config = dict(
    n_layer=12,
    d_model=96,
    d_shared_expert=0,
    activation='swiglu',
    normalize_top_k=False,
    balance_loss=0.0176,
    balance_bias=False,
    lr_router=0.000685,
    vocab_size=4096,
    norm='rmsnorm',
    norm_eps=1e-06,
    lr=0.00231,
    beta1=0.9,
    dataset='wikipedia_en',
)
Below are experts of layer 9 (counted from 0) of a mixture-of-experts language model. Rows are named gate (a neuron's input weights, with its number), up (a neuron's input weights, with its number), down (a neuron's output weights, with its number) and show model dimensions 0-95. Each number is 200 + 30 x the weight over its row's rms, rounded and kept within 0 to 999.
Before each expert's rows: "mostly gets" lists some tokens that are sent to it at least half of the time. This comes from a sample of Wikipedia text that the model never trained on.

# expert 216
mostly gets: "198", "199", "197", "195", "201", "202"
gate0,174,210,212,181,202,214,183,221,190,136,228,187,212,160,149,193,229,214,183,194,219,165,189,225,207,217,157,146,172,181,259,266,190,215,203,191,214,221,167,194,179,193,239,236,213,163,149,187,198,181,230,151,135,167,228,195,120,251,251,185,194,198,198,187,164,233,159,232,171,221,247,204,161,213,215,201,226,182,212,197,148,191,207,221,209,217,180,230,200,229,178,146,194,161,198,254
up0,186,238,244,197,278,208,206,207,211,225,240,221,201,210,152,243,215,213,252,211,192,206,197,244,197,192,202,147,214,242,289,248,195,197,246,180,236,258,175,217,197,155,196,191,213,175,198,193,204,162,243,228,175,173,206,199,141,185,163,178,188,185,208,186,165,261,252,254,190,226,137,227,180,213,205,150,218,192,192,239,207,187,201,219,184,200,182,205,208,198,220,205,223,212,176,248
down0,154,183,219,223,271,153,179,200,181,202,191,170,186,189,199,230,234,151,202,186,169,240,193,235,227,223,236,154,187,165,220,203,137,207,210,207,210,235,167,174,196,163,240,181,221,165,178,256,231,233,224,185,206,154,192,188,237,200,246,146,255,168,208,209,182,186,176,185,159,213,217,146,221,175,185,153,224,157,191,230,151,205,212,187,175,209,162,129,213,205,199,230,217,218,237,171

# expert 231
mostly gets: "199", "198", "197", "201", "194", "196"
gate0,178,188,213,248,193,166,199,209,209,239,171,184,218,216,253,222,201,222,167,241,258,195,145,236,228,163,203,232,211,201,155,169,210,142,208,210,131,215,219,201,156,230,195,215,159,244,243,163,183,196,183,223,193,226,191,234,175,192,163,166,197,274,237,180,237,180,167,174,215,205,210,213,229,178,192,173,214,293,214,189,234,223,210,197,191,190,229,203,167,197,230,158,171,226,242,178
up0,215,170,209,174,147,205,171,173,222,191,185,227,180,200,160,163,225,181,249,178,166,215,202,176,179,204,234,193,196,210,215,245,170,220,153,187,246,162,144,179,206,183,230,197,255,175,122,172,223,188,225,211,198,165,196,147,177,241,236,230,214,157,158,208,165,235,241,274,183,185,239,189,160,206,175,227,193,187,238,198,206,143,177,190,227,215,184,228,222,200,196,250,189,142,202,216
down0,182,183,240,229,242,193,189,161,237,221,187,212,160,227,201,239,184,194,198,217,157,165,230,251,178,199,174,193,139,131,232,212,209,238,278,218,195,225,217,172,188,168,214,195,202,218,187,261,194,172,200,166,199,163,214,206,230,169,155,143,162,204,196,271,212,152,231,200,204,234,192,194,175,234,202,266,248,208,201,176,186,201,193,186,217,185,244,237,210,252,184,157,210,191,185,183

# expert 194
mostly gets: " ten", " fif", " fl", " av", " six", " comple"
gate0,183,207,142,221,195,203,229,173,167,176,201,114,202,191,180,147,189,189,179,182,201,151,213,211,159,190,207,197,211,207,210,224,196,216,201,188,188,249,214,227,184,174,226,170,196,193,230,236,224,203,169,200,246,198,194,268,228,208,200,190,217,246,148,196,214,201,224,207,310,209,245,258,188,186,223,208,186,155,209,178,223,188,224,223,215,127,172,175,251,251,246,210,212,201,206,218
up0,183,199,241,191,153,265,209,174,192,252,208,220,206,212,151,229,214,161,231,192,212,155,209,186,193,165,203,203,180,163,232,174,232,206,212,222,211,132,172,173,234,217,183,201,196,178,272,202,201,141,192,212,186,230,170,193,190,224,191,183,130,224,218,214,273,175,211,160,201,233,204,172,160,218,134,182,264,221,178,238,146,213,205,197,161,202,207,200,205,176,185,155,180,197,200,156
down0,187,137,185,186,218,206,213,191,196,193,192,165,169,153,215,245,181,198,152,198,207,242,184,156,194,186,187,241,205,234,233,190,236,199,228,175,214,201,180,198,187,180,169,198,125,185,172,148,266,207,206,228,139,249,190,203,226,156,161,267,206,191,239,238,149,191,215,199,190,164,227,187,204,219,196,149,160,209,210,162,196,184,207,178,225,184,211,244,222,226,168,128,229,232,204,239